Weights of a small mixture-of-experts language model, trained from scratch on English Wikipedia: 13 layers, 2 picks a token.
Below are experts of layer 10 (counted from 0) of a mixture-of-experts language model. Rows are named router (the router's row for the expert), gate (a neuron's input weights, with its number), up (a neuron's input weights, with its number), down (a neuron's output weights, with its number) and show model dimensions 288-383. Each number is 128 + 32 x the weight over its row's rms, rounded and kept within 0 to 255. Numbers have three digits each.
After each expert's rows: "comes before" lists some tokens at least twice as common just after its tokens as in all text; "gets" lists some tokens that make up at least twice as much of what it gets as of all text. This comes from a sample of Wikipedia text that the model never trained on. Tokens count by the router's weight.

# expert 21
router:113072125180087193137129134146117118108115064081089147110117119079081136127122113201080163133146119118120144095195120132090107107132172091125109141153159117152119069155139091154126174128114181138146103147172141098180175168180178074163110141104145111163153146160139086177159102159116145095
gate0:169105135151123116123101050149127137046114090169093064126074139104079068121130156149121120113153170111142150135110092108152153080070088149127126145121123116132088075187183122154114158141118175129163183109153119125152145173138107123133096092103081134169058137092162151113104098173076098094
up0:153086150178132141076182132127136128052136157085081086102049120115133099181179061172104076134138110157132141179109135108135186119150104102118141138087113179107109077117176162120106144095090136159119096111159104174101101118133049112043146115112134121104175127095145122173100166167132069124
down0:193136128161104113137116087108134145141111142100166126140102125111131139083105125102117104104162095181106129124128108103050153165194118162141130140133103107132144109165170157113093142093106139157102098183115093115146102139152126140170130100138196146088133148123067109155125177099114168107
gate1:133160125142136153160087190149178155094139125097156141105150127153163192117127138143172153054197134045161114152104112066146150165063152094128096165166106151147097192105103166184083147134119123146157137086109173182129136118157122140199188135137122176154150155091149134118166135094128210137
up1:141158177121133103158081107133181136123088150119153136111072179040167090056106101120085116063088062092152128075151089024125142124138125098140113159141092132116118109102160141113117118114175105181133129197145145164124148082111105109129082078164180133090130084163096079160126155116099150174
down1:100160108093094160108174159163125110077115130113094146138131115163146194103094125117217130165111136120136120107146077078095124180125125121157107115122070074221125116101087161116144158150206132092127152093132112122107133170112137112194188075147101129202134118176098059158116134138101130100
gate2:126164091138151091142114126141114062097182162114079160172068149116165096128152151126134159162123149123113123092134115143099116128137153152125141049191109138141150098162182103148142171132149119169081040102137169123132133109138106093147133067090149063113119073172081040167085122110116128108
up2:132078162122065146146128136148122144086162154170208160102122105095094083097128148182113129136091128183196104162115055157130105105183097125132030175135174129145122113112162160155166105135103146087130125152136173155137175146164137113130114164144119121106111119143130157116126147140159115000
down2:165058139081151181146177145122111149043076120069128086143126067143143107105174097151138101154070124123177177120096171161070139189098155110105081158078124135134114163080169133087152102096103162153129112160126162136111187171115139101113142161100172114073113111201130125144157127129108158131
gate3:206161117112094087121093107144132115110143138144111105178086163160147080151153149049085130101135120149168156068181101109098182157163050127152138149068146110128133095139233117138141136103114117114142088152058142070109121171112108155146082096123113132119119180149205164152130114084103083142
up3:170192163097124121083070092127058119114130155095132095104094181085167116136091119081063099123086104154234137127160119133069126166111193100118078107093149117165115085107078143105129110156135172127128126173134108118149071177107150194081164137137089133108116076110111117112137097139177168129
down3:145169117169093133158123137133147137093118100114143182118104126169122122177140063100149151108196132132095093132143145115146117106085159142141130130112125150148095069132097126099126133165086146108159106224118177065209131131066107169129146170213085131084164098127116121130118168128136116131
comes before: " |", "0", "%", " |\n", "201", "202"
gets: " ", "%", ")", "–", " |\n", " −"

# expert 19
router:112078097178221161162141133122106151114105069090122123077069105153122145176139071190164174110149121100161183160133177129141109111085176103141161134154122149111117092081103098125141139100156181124137118125178134210140138145154161116157121132149117160140180103124105144136134118192076057164
gate0:164144174127177094099131146184109144175106121113070201094104110151142108121075139137106137120132097139128115071121132136088123075079104153097131104136087102130102185112098128134129034110146124070190121180161218137107195055161147158119133147145118139094135109133082172171099058160113123144
up0:119095147095164126086142134082113147151095066109150124133065132150095137113116132121140120140156146165117150142153119136081137147139137123166130145103142168145040137098086157133157102106132110141116124152173151118127133092121213118155162108133089192096128065114183127116189130090101134071
down0:159122195068114100078122107107162082130175121054114137070086173052108129155155109122104157117151089177169146137106066154107058158143139125153070143066094111093144137139085115146102125101217160150104101113119152176145130138127101083134105088118116146091099096185061080150161155130129134183
gate1:061191174114133152162191122083071065176119132183145151102111138123081106154145168142190101102132149030117152157184148148136101169054144119167159177095090119162138134098081118114152096114155138102168145146169099118119139127106143137174130122156061170122096100125119136098081114049183146107
up1:162057163116133094136127150103146044104097106101180086130155138071104082123121073090116095159122142116146119118117105171182128169097078089169124162143068175079140203125110199140107097114144109126163170127123105130138130134108150125091111176137132130111089076136110105032128104167127156110
down1:163160149136095150125116106153098131140125120178107153147188041145171104065192135117133139113084122149082124122191133070155138111111162165146120109115153121141138135138138027165111114142111142158130133090129126153129172123133113095071148118153090056172208087091162162133091144136153132133
gate2:149103115190063138152147124148095138122125134106138095110097120123132144092115198144151132145117136123098143128152128064107144176096079158156108137092131119134128146147143116129087120087090117066105151151167121099157124133129117094184103097153119157091157103155131114137141113175123181107
up2:112186130140094131080176130102153148134120137153164148156138076156106152116086134122127192131125129139098106098129126113127155110110096104099136133145196145050191075171140137125140103138143171082072124117106114109152099151107165110158078094149101106123185142177122029115134128115219149105
down2:166137127148115202132070110177181115128128148163113098134130133124153180132140086158106128144108125125147160173076124136144142160136096129076172119123109169071178093154098083109061082090118138123125187127107061067176094106127122165095113146139168149158127076132154065113104104110081187139
gate3:099165098166143106172080132124119097172122162125113160126133129137112126118083156115101155117130150130049129132163113130114100109111125114118106109148080166095136147140155155189107133132130152128128129104131153112207136114177134144164051138104136097079148124058143023106121091137075155090
up3:130137148137098103184126121112151116121127163116183164138135132074187091134140162097095164070168146134136127160112185105157110125102160116134141147126136101149058112127144128121130152142139137107098124077126175125124168112154156109151158071133177140125094116177128105111131119063152061111
down3:125115146123132156128172132112117090111114169118158146148153132113140036101153113079125169156100110122136179142147160093122104099115135081156063112101144127113157149193122109015120142098129144146177103112156135137126156119088089068061112111103072161203131112168194121118108137118144171117
comes before: "-", "|", "==", "==\n", "The", "==="
gets: "\n", ".\n\n", ")\n", " |\n", "\n\n", "==\n"

# expert 0
router:087089080164165162155153130165140142126167090085149118064112155125137091151101134165138072155067134129145135131139131132111187121075139129133136151140108202118119066183079127100179127150107199188149080111183154128145176105130125086143100091135122124114127094098132111127155170204127141121
gate0:092166099125122138087188108112143113157140134122114121115157163081135073086149177167127106080171111056161129171071077114142105149118194132128099055145153116134157136120126136124105129164113170098142130129177159160121211065107140106071170166128194110137135087144109148097164092112148159088
up0:157081078133097155072119109195164101185124150109095120191058151117182102132087162110109164080168101110176157136142096088121150153118154145146156065136134163150180100131173139113032147140137129087094105112140104156126156121067141118101198152155192086103067112135135173071126140088152135114
down0:074150068120138147062136175123065128093121187166150122093095135155138069154165165128074082102097092137118136126114103120094049143098129150129146128102200087122175127099205169163142151111221102075166120116136148139185134154119073110160164150089091119091085128118151121132118149100132113105
gate1:200236102157126148166131152137175123115117149136113131101208153127112124137132102071119074114132175068196099114159150136119142100128114103143119153151094109171189236091119127131125108106110100123083132189150118122089080140094101134153103106140128104132140116132167136137120141087169084093
up1:189104095110149153138106124161087094162157118152157135188123104129120155082144160168166135104126075150098124137157124066122187088160142076163162161148103121110140112128115091123136092125114100120043114155124100194114170121133133120208183120081133127095102121179133082167161130167146083108
down1:153106084080131160135092059095072180091115138091075130098158103168114115110122127147094182119133131144166143107134171161161139172121147092127092134121188140089194089094099104071148111104130071116102109061121120129134109141086132132122120083141143160128097117166199150125085069110126150126
gate2:159132155107124094077089130121108124118156083157115197138129146092112182153100137178155140188134152196162115118113089151204080138123140159122160140175110098079150092165171102064176131146146091092123133119172095112091096135080142153152117145087069151101160123104180120152198183110161138246
up2:119179099126101150089122097138103165112111135104109114168134154072140060177149155121086115138157125127189101168150062127130102145119133102131134128137140099151134148077121162098156178138105106153170116067081138103093143138090092100167134136144147129158193084072131123176097124092157143158
down2:137143157103179122147132052111177142159095135104126096133117125114116079119107105120194121115124131085151157128053130115094135127150132144168151134177162133082082113077138147169132133163159125193164113107071144108140154143136065099111204088143138127181132167141120192122093060138132119125
gate3:152182129174164203176122133156158134122111128141091148164171174149160119138127143079115123131139154116121119216146157109119147094090151101102139102128146151166111137179121093121126140187161083144188156085169168178148108086175099186170147111175088054047114190152175074104149172149139104168
up3:089171102077082149110149175129071099129121142196167151162088046144143158134102067145119127133150186050086183124108104164074127141120079069101191103131076111114157129120130103101120130110128093162175123118116171094140164153131083161117150149120182080205170086118132124129099135080117173084
down3:210127082170092108110172114173175152130128172170148205164167126153130159120070134199118116127104181139191142121141113165169145127125215147144162203117143104196168109132135127150092082112139138171158127124113113123082136140100147159122145145142140044155153123180154097186158102138115163139
comes before: "1", "201", "2", "200", "3", "0"
gets: " ", " (", "–", ".", "°", " $"

# expert 18
router:091108077148146185232095080112088118164173081083122126135127154070092094168136113138137127158145170140198107152191133097163153099146146131102158123112111154114060126144111106146131125115100127183114104107131163129115104175151167109138102123144178135101075203099179189131154084136113144078
gate0:176171166142189162104145063069149214150194143021129132129193116118175054163111129082133144152134137121123080114163089170151112146097163141108141141129103138124159179075176119114092174095087100076146143127118070189069109061127174169123118123130053113135128146146128145115079103084113101135
up0:052084185113057132117114099107148130143139106129108102060104100162163146106138141174124162131130089156122100154112123132119153082093128172133141157108142153157168158145140159129096084142202085084158175056100160174126106056160111072061155173190114100078180125162113131118122104134100131127
down0:132123116071125113128126123079139160130078113092113096094147131144129088149132078088119083110098083135157162137161099090196158124169156136085146133148087101164171135161087120115108132139117105165142174096064157041136090131118157166166096136161129158194148095123184118118172179158156158135
gate1:150135130140151125132120145096126099080141150138115092173083096135106152116137107119157171072148122149141135186126182095160098096101110130185124104153171151125114124139140142161163115182103084164150184177134077119115104104145138145085212081169148166165108085146133136056133130130079137161
up1:193100123068074086075130130149112176106099097102140099113120111172155109094163091092095096145137090134150167140118137179108182106082149113142129075150152092126093115087080100155087222141124072075179145161109095121159148149127136103033135160166069148105135140149121107094089195075163133120
down1:109101017158092069204104142074110128133117112116141125089175140079171121129171170138115145105092105178183113101169177119133137137114122122155104155124122061110118156172150110108151101117088172124144156068088080072175081149130154062133135133140151078100171093132157118130101081100119167088
gate2:088109121142123113159147079102127176125099108137104125095131109098045076134100161107169123133120113112142148135153140137117096079139148129105178080123102119127116090144127099156134109166134124156103121114122110134135109178133105078087122219145230104060067120142086136124211158163097133144
up2:136151126123179116188153116121177137201137128104130101136112128120096124152114166090146060154137168078140162124188095168115110150070134124199072131118169135130123124174127164160119135120160154157146121098121124151137056134095126147111136127143091090126122151167143059087129078114157079206
down2:113079161104107164110178171092103144091147177159172119082088152140101108100142129154086196113188110116126108167127101122137117126091138146122089165134146104144135162159152103106062081134125129145168162132219043160175116117151136125117110147138102150132116159154130154118116101164011134140
gate3:158153143066078112141097107151112127102080152074135161116100081157145132063114131128130141143113117160148160143125140117153149111140154099082093128142177130072144142149120142114109075067133113171118096123097097105142139088159086114167176121154105132143191066158121131130122165070126154134
up3:189119095150100135169154082134120096099190156165085065158101121108144137098120101119086169146157157104153136136146136152161100112136132051097084148132105148122084111126128088130143171114134166118157135103108151164098131115097176119123083167182128134049100127108142138177105159217170129129
down3:129082172117151138059171132111102148140144122192126100127108136063136145133092166105151102127129143133165186130084102144066157163126153131148094061096161151082155124159100126187139092078126118149148138161125126115074142135146142149094112119111135141124148174158162115139118086147129132193
comes before: " the", " a", " it", " and", " he", " they"
gets: ",", " and", " of", " for", " that", " with"

# expert 10
router:157120122105178116151126136147117124146157080120112106145101118126142038159110090089110112132059064123156082106137135149078138130154148164137205130168099153086102110160133061183146103144152185097126109112099142153148118194095114122139123122145143158148147121128136188148143108154130054137
gate0:169103143108134144084119137170084205128156148149164084101151106107241151114148125165096114106167148095118195168083167154154120131082120064112114105104120066185149118152152163158161185122160117150092096142126137163173212097098144125148134103151141111080167139133150131111130155126138078164
up0:179119086104160071130122106116105136111112131137094171131154168138089088120133139172089091160152141113092140196109160144105078088127123113128126140106126134102087123121138162149139125149172108103200118164121108165138149155115108107148150144136139106077143129167108103190129105073189199144
down0:121168095117112087163099119115129180129151180106131127117084117155133088117083128088133146131090127136118088106180107094093140109137088147137108127106190107170063118101145171159077000156137129195154149070123200153122111163195169166124123148158143174130170102125130166157144171129126171155
gate1:118160124114158141146100174135137055116133119124107124132145076082115092140142118138110157175131141107104040154180136122164111103089091113100144143180113197142116126149085160142107163130164116111185150133141172120100171099113083116150097102125110123179142118127191103124134069128144110162
up1:129129148127118143101122174163142083097112119147188121087096031135122106091105184109082132124097065102143150092188179092081182118127116129162139135154156066119140095140224128133094109217153157093129157088096118112105117103146145084083163165164119186116146157076131165073081134103181188095
down1:137062087147099131087156114125133134086125150127126146129154157082159147107168165158101090115122087133201135169137076130118138116163172112115107167145104136138192166140122123107123104120134168121075099100158148133087140180185145156134065116145146122094127148146140143127130113140187097108
gate2:162078112150139123160138163067135116086112096171144084098153142130083117135186117103111099134165143088191107184170169161144114206150166150097161100100111124126164108156169132137130119134195110190116126172119139115041128172128122139076141140083181120158132146073145138126097178102119142113
up2:107137201146190155056214150166130155095082147090153183105091122160146137157124150159097124069090119163152120147113124109099064167173146146113128118137121109179142100157085108124116134213198187133142118116159103159116157170102113105126138138148102086169084170107113161084084140107121113119
down2:135116129164141138111144163165144162104114125128133155142108176082144112110147134195126164124143074131126166084140090089121036114111106174141091135151107143130150103104116137144120134119155134119195102103089118133132150134102181119061132082146146094134120122142123128180124157121168138063
gate3:113118147141153117069195147129133140142111142152139158147231121111158134108103132111154176140120147133054133126098096194140093093094179088150150146170131089100114149103048158097161108090072164132067163115155095166136121114101110105114095135103128151142081089140154121095093147134103146113
up3:141171176149150161147093140131083122085121123092149113146172161113118131168137154119129086128158105138115111124073152123144094181150147169076118128166102116136089152101118148096216099150111148119117169110140087212150068114086068122114161093105144111116097121124150102127102110142140157135
down3:138157103101177108151132127091162073146091121162131138149116112128112076143081140113145111130131126111112161092122113095176134091147116130110159073136138118115143106192118110155111085081088145177194144071125084105193150104177129083162141116084135140130097139122109069144140062120121104153
comes before: " ", " |", " (", " –", " League", ".\n\n"
gets: " |", "\"", ")", " League", ";", " Cup"

# expert 13
router:115072131127113176118162116140100104147163107105187131130162104116098140129116071101107203103172128108170141132175153120110108165154131061122194121094122146120091131164121128134131110140135143153130164085147156134112085115148214126117112137184114083153056074123216171177177171167168103086
gate0:118166167113119203167129113137123168111079110098084077174095105095112142142143056173099095095105104104117113119155104165126141141141134139191196124143092150148136150116166139044140128200164153107085166147084129118132083095104133211087131188132087119128071081038135085092148162113108137134
up0:111056103070101160153111130052107167085131144138138129090149151088111130159147179164134145136157129151167111109129181090113093158121201140123118123111127108164139174120170117180120137170095151154168056120152141142151136138113136152115124094103167105145101153141121142143141091127055096141
down0:144164126101133166118150186126149178121125061129075143153130136090112123142119147146167181121075143180103095174151114175095122193131123126058143082165129182193159104192071154165118124119121142104177098088162140123134111138093127086148114150084076084169156114044116150126100134151061149137
gate1:094119114129139197143157072131132124129145091089108136109131174108117078101120059146120127141078167092146158146124108130110154065117143091124093108112145079134120127158084164193102176140144094177096115112187119192134139113124059139164126047147108161153153176185147129089129180125125170155
up1:164162115104139105202153125141069088100099045110168122132067104132158169154165118093107153129103115098104101150124092134155131115077176152112132086090123114040159122107138136086144118160157124128138152186153091155125211134210070128126156095072195115106144135134039112099123188148116119166
down1:093112146087145127160083169110096139148097103133172104070183121093137160111129118177162130098133165151148103084107142074152170177096118142128216177077158089118150173107161077118145161111118131078142099129097125144166134191126092152103153127209154106131115092146146136128125145155115185128
gate2:154187106116151076121074085107149123144121077134130061156130117124115181200142096185138124150123087151174122083139141116149118182093126148135145173129095082127142091167123123086196113175168150131083107147074090170117130115101118112113097166191158128076141080131121096147133101136108146110
up2:165093157156160106093184118147101195155099112159098151134113147104151169175178101168151152140101071064086110143085050098103133118150090109136153099160086113113182139098124106136146144116172142184071070143102140142158119084170121165130082121113102157120179116100126145173123203128124107138
down2:128148132120191182102162163116091070111135130095103150108124146137143073146164174193085104099136130224102104159140134158114131206107139114124187102117108097099113155112118163126081139160151138110138062087158173120155100162168116087117179114135109121127111127061150085132123161099085134180
gate3:139146116087116154100163139091094152120122131119079144151098109191084104170185111159073147082124136084110100093207111149068120113161102181154164122088103105107122114137136144083129158105123146134095172089097068167119044105178082092141174081133203144119145132103109178156177098152116172104
up3:201106188155077141173050124108161142104117099068141155115128087069077148145116189199159155066139083089112127131097132056119134121105138118181147163104175186140179114204096117137102172124103115145126143145136116140142124101051110121121124110109152069089075096144128145139113188125141141113
down3:098123080129137141124119116154109177129142150085142158141121102197113122178142116173119116101095091097140102050137132113117114110092050148085121159092089105130168158118121209100150135113126180168090102117124103138151135140090094167141138130079137133148159128147108216227171131149126117071
comes before: " ", " \"", " The", " −", " +", " -"
gets: " |", "|", "-", ":", ";", "="

# expert 9
router:169120119113128155181107082079171126130150087124134104131180095156116097140131089094148130143121173171091126127126119089127107086144122163140175088138109157047070110152136135175106099130086147134113118141098138156059143147156136091129094052102153131156104101080163207123058142153171125091
gate0:136091142174065099080145122108153096106078173116136110169112109113074140155125149101162179170100091081152201145143116160124147147115121072128151111075112127167138115149143067117123155107053092145091136061130074171124099133132121157134128146156126134123150138056117087166097107144095139132
up0:205183126135030152129135166199123156161079133077092136113080164108067090161179140144150113193133122155114119135166163156191135124079141125159092151114076131131131180128172134145167117052118051070068107108087124070132174168078167141136158095144083165084121146151155132178095163085125086116
down0:160119159120116136184169187080110102094097145081088159079118091116128176074123124078181114133129088109141101113132093154115098155145121153172105122155113145118107132144147107086129163142126140166132155167084119117144131147114140127131162079133091132125116120143071142226113096172131088128
gate1:123100128139110126214144131117142141148149124131131104132173118145112116103146158156110108134149072130122120158106085181104128145079167143134096117157125092161140095105133120181061159139186097137179104145145177164081117179126108150061093141129081158117121096170178169100154101112149157101
up1:152154146099168123136152184165167102116160110143143071124099096168107113141120166119204136105216092184094099155139072180144097133091152118132088148128074154086106126123154158140146107145063132162154143180139138097125108112137102150135102133127154155139130114193127132094147116106193058071
down1:145131076110160144113091150080132104127149164084116108091112126141116100101131119120125170170169101113198168135098132105125106156125132158151168124157146139156143178177130194066114108067122144085174135129129174163152126136140100126156185106148103125153187063180114098123222159101163115118
gate2:158089091138121072166120141093112134128173138120132135096095142059123124141127155123165112121129170122122085147106097169116141199145173164205096078120101164104160132128128139135096130147164136090139165218101128114165138165188089184162108190098109127097080115150115139135130120173121169081
up2:113111068095117139072162111148115110148176082083129153162142124115108121132162163113110144130120074139074088125142116109118109137115210068107115126072132201105159110124078138145131065065131146095088130165141111141129125142135123130098112115119132152120141116160123128184142130177161103085
down2:108135125090106106129107105153194117088104136129113136103155154163161145172197073141158118125177121103156080114080206104133117115152164121151082101098072174097131148073121136080085121161121155110141155187065041113152138104056135135180158130178077046079099102152142112101144133098144140103
gate3:177108050117109151110117125126124122104072162165175146125130098086135203149131144161096111066096141130096106123169134089150061111148180136084113112136036105106145117058102121119175125116148126204107144122138113085167189145128141145143084127159139196114136092171082131096111122107106176147
up3:149129161125161137242126148123172136170133146107114158118111082090142176131170106174131105146146093126191090083135111145185118128084103125117124140176134139131153177169116100198094115111145105157112133090185114086143135150079105195136081098091054136085185173098151120146187113121087119156
down3:088108140147103042124169129141147085126146133165104123144144060135088156196147162162131128100153099167144094158084143185150151140108166072155119135125153112145166178122091113129148102158112076159151164080135166101138116147104131095107071162193172105131096126149103107126169146089066082128
comes before: ")", ")\n", ",", "),", "\n", "–"
gets: " is", "5", "7", "9", "4", "6"

# expert 17
router:121083104134160152124072084132122116121179099093152152186103168139060097161156187121126110174118100126141147111131119095103161106108102131104175131123064124108106115112102128128160131132112149119120129092121166137122141188147120140125092102133160116144115210091140172142154080177086153112
gate0:038180124177149116110156145127164182167195148151144134100097074129115196098118136132145059090099094097128142095191131163100122156158140086129109107087138085139153100157154126144098115052044131140067177136113089113127105110133110169117115146132091077134154099106131135157117130145140175174
up0:167131177127075181175154121109052111136083133129131172166128092107141124167100136057112088152129131172076144123177172145112131100115181148145120118124102148136167107076135150115190089112073121106136132149156080105143144142098210136172146108164142119177142083061147133117147098130146109127
down0:172117106094118112120076109153125093125134147126111157162155122243129152139152190105165143175099149043170114095133158128156137127073087132098094116136161167146155192135026107104082055131124112101105151135201151130170149143090128106125116095203055178122166161149143096162097128102112144064
gate1:148094132125178077097099110122098109162111171117091129102138123048116066149141108132169140115111161121158135097116173115176109179178114141177143171138084167077148150108166142128146118147161104106192104153103097161140145149107099151121109134130113148101055182099147127098173100114176119147
up1:133102172107155139166120106129092103118097123124133114117137155114153114119146143107055098113092099197123107145156081125113130151127140067182115107174084139141124104073172100116088164147099137096115107153106161150124115129100043113115113160107120195064193133166128113120109157131131123063
down1:051114126087086136102055137137127195141158103106115112085079147146107098150111081133149141132089101102160188139089157082153155155167155180097073172109125093154115070086120154134147078128124105121144143147156141100121109165101095099174140108075136126128044072110139170186162141116098110138
gate2:127058187183166120157142179071138088117144142175119130098174124128116084237148144205104163098116103144106146117149140130102133101111109157062154166121077166142109120151129174061134196125165160116142137142155156136180112111133138120124128222117155121097085171118049152150131209142119091157
up2:123137115122137127115151082092081193101134065061202156103083132170121084139098215128199113115115110126147130116103191117162167131169148141162111076108156150185108126089083138150104125126192087111160110145148147141180070136179108146099154098150111138097109089149109154136124157135170133131
down2:165137085092107097095084106157124103107117165162125159137078155173114131148153099111128148138158116153162149106139088106136198145113159097197127098145149121127207124136107155089122108127140108126171078104094150171141173169080197121119150059172165142188136103142120128079100076181101214153
gate3:135155141164177162126149094086150149129149077077118125123116149143143173144160116115133096075151208109091151105161187147115127120117099154153087101113126088130151151106097141093073196130165130120091189140093106167165095079085130141186108135135108196167121141076142118105147123100131051096
up3:156144129178164091081063089100132139154111181123109157149114093098095117172166068120119133129158154114118096143097110096128194111049157115176131114160151108189129084122183086128123075149111168093125107130124079105135132193106157120069146108196067176050135154124139037147137137126100115095
down3:088123131149137147102152175138104128101134143085184083130126162138090188118128127161177176094184139178129111126120151126080130140194116203052097157132168067152110169143143141082177172147105159131105088183141092165133137139123109135127075178126130107164068129115086159133151137165131114103
comes before: " the", " a", " by", " in", " his", " as"
gets: " in", " to", " of", " on", " for", " by"

# expert 2
router:184174118132188153141108116161089120114110098142116119155171090150150106108105108157119179130127079098130151191153155082100098126103119171145200167168128092090058125124144064183142090158134176134165128095090140187112127184186160160135173082079170058098182162122137124164167129154125217104
gate0:103104125086144128149157155141097086144092159115113154072105155184128076065167150132154116116106125164120162073139105112134145114086162110122145136136175147128140119183125091123159131198150165148136184128135117123126174072131113123208090096138099190103182125095122029166144094083133076159
up0:099115141146126063107119138156159115034118152111121131126170075178142129117137087132092153167149168092169106066140132153048152167154202135143082120146128156129132159123161136076067116151090079128110087156175129102135130050154119148111141160165163140141160140154191119182111129163162118140
down0:072118132135095157192119140094170142125151134083191187070152065181102142099138046153204109168159097154154141069120139148166102115121171170163130084183114160155137090116148196112111166127113138116135154127071155089156140108118145118174086123068140111167124103180107156148091101151152058121
gate1:137111072127162106132170096126146114124121140134156067144160115150117100070107109161118113112126140142084117156116114079169108181091109110079128098150069149174151106133139156086138149092133144076096111100028136125124074165112105096125144145104123205135089110148093071091112127076119182161
up1:073170141124148066131105166156119108152086058127146172142122099132173120055161049127160153114156181223130134140089144147138152117118099047124189217178178103123125124104185125101146121085083166081111112134137094136125150134151111137125132113127158123170105172080105151125173190122141132148
down1:119118085103128131128126172112168172083129122138156156108174111108086154128142180167116149087129119187121123136100196120100083123087049090104145150106188122106123157129150135173156086154130153131086064108108175115107166171183132174148161125137129121146091128101117160118130132120129145168
gate2:103215147099145135084132113129132088161104153126123076084171116094146107113160110142125036083151126112106150184123113149142122102169110157108137132091165139151188094153152115154171150130152122146109068186131116158115113108119119100096151078149155132135135097125132164097082133176084119105
up2:076071160142064083134112159169182151112066052143255115120170135173112194093126121076155138130124093119110119159196162094124151111147133105123102096193167158123125123131090125177172133090100110110136166147117151179076080146123146111138155178134111139122110072142170060094062135108108122111
down2:115083053070119156101201103119184103125153075116163177184140145129083092164057179200058130133096088069128166129149119129144195135168111138174124119118148171086106090157124112121160108154127115159160089152139132157138087102144047102088109096141166096156143089168103119132115156120173175132
gate3:113115104085164152129135065121166176123134195122135131116104148128140165110155094140150093125129163158150083112142106140167127106151129242114171122053113144115146113116108182100092105132117143070155201216071113123145150149089124136187171157125136153138115097127110157093119114131173095114
up3:136133123111181102144178077127100177120135120056077130152097180121089101089137139101068144116119130162179130128079157171160119149121117145194116126149163154157114125148125125109088113215137128091176119133165169094114181127062136179099160116154186151116099168136106129103137119090145074131
down3:144139147137111140056106116166104056179154160087157186098158130121175164145111119142113154119112125105122113123158125142131084169121096198125118154093141111094154143138150171109087108108081088112135218135083120101128061196141099138123155149149070094122177115130173170137122151098101055096
comes before: " |", " ", "5", "4", "2", "6"
gets: "201", "200", "199", "202", "198", "197"